Experts of a small language model.
Size: 10 layers, 79.5M parameters.
Experts: 304 SwiGLU neurons an expert, a sigmoid router.
Below are experts of layer 5 (counted from 0) of a mixture-of-experts language model. Rows are named router (the router's row for the expert) and show model dimensions 128-191. Each number is 128 + 24 x the weight over its row's rms, rounded and kept within 0 to 255. Numbers have three digits each.
Before each expert's rows: "gets" lists some tokens that make up at least twice as much of what it gets as of all text. This comes from a sample of Wikipedia text that the model never trained on. Tokens count by the router's weight.

# expert 7
gets: " |", " as", " that", " which", " who", ")"
router:127106130171112140146087123161147122136136106125116184124103118113141116127101149140134151129078124153128103132129109154129126102129133090112125145088172162098176138143125112110096118120121133

# expert 13
gets: "9", "0", "-", "8", "7", " not"
router:113115160106132127101095154146088133118111111138156138089151106133102093144122154128128125094098071134121112096081106122090137118137118109078114102097139161111168175103137072109124119143171171

# expert 2
gets: "\n", ")", "\"", "°", " States", " USA"
router:139108173118116161140081151116139133118131091148127164087117093118094129162105142124097147106147158139121103147113103138149130103131124083124086140096152172116125115187161063088106118128186157

# expert 15
gets: "1", "2", "3", " a", "4", "5"
router:100142140120157135131092165134151159141106112165177140081103110110152125134068159127154115127091092158116101133092087181132115111092131094097099149112135136106148152144130118137111122157145156

# expert 1
gets: " ", " he", " He", " she", " new", " no"
router:105133155110130123148117126155129102159157125148117146098134113112179122150119137135141131092115136112102089113124097130143147125126117101086117117060159169114147153156150130107100138148176130

# expert 11
gets: "0", "5", "8", "6", "9", "4"
router:118141157102148164143113175171121126134133099129172164097118125124158131122108156127131093131123110153118133091148105125116128101146134128119118128107184176107136170138136097104129109118123154

# expert 12
gets: ":", " |", "-", "\n", ";", "|"
router:120144161132111140158151167143091173157141068163137162101106110126143139137088148133125116097079114150104132110119114126100117129119118121092121115098134163116160178146139081134121119156154143

# expert 6
gets: " the", ",", " of", " to", "|", " The"
router:129148156131106154134122147175115120120106114136148135102129104154123082161107159142120138123087135124122158132126094140103122108138117079106092157087169189124158114151136105100125134137159134

# expert 5
gets: ".", "\n", " (", " \"", "==", " =="
router:112116138113064162161116127177123144129125110134118167127113149121144132122102139143119128127150131130109115130129135139130126098127107051179090104095160118092118134154132127103141121142156125

# expert 3
gets: "-", "–", "'", "s", "ing", "b"
router:086142151129124154151105146145129125119073107141158185070095063120159114172091168125125112130115111119122115118146099143133161110150133143114098124096145193098137119151148125127112126133139123

# expert 9
gets: " in", " was", " on", " is", " for", " at"
router:127144146155128157182128153171128152145146106128155171106145088134139128142095152125129130092104102124108124129110131165100152122144096106089101128094167138116141126138106125088116135129163134

# expert 8
gets: " and", " a", ",", " or", " an", "/"
router:094122163111133142164105144157100121155155101118152123124129114114143210142083171177153099122094133110120120120141103117106141126118096176077090121115124171122149124144160111122114148128176155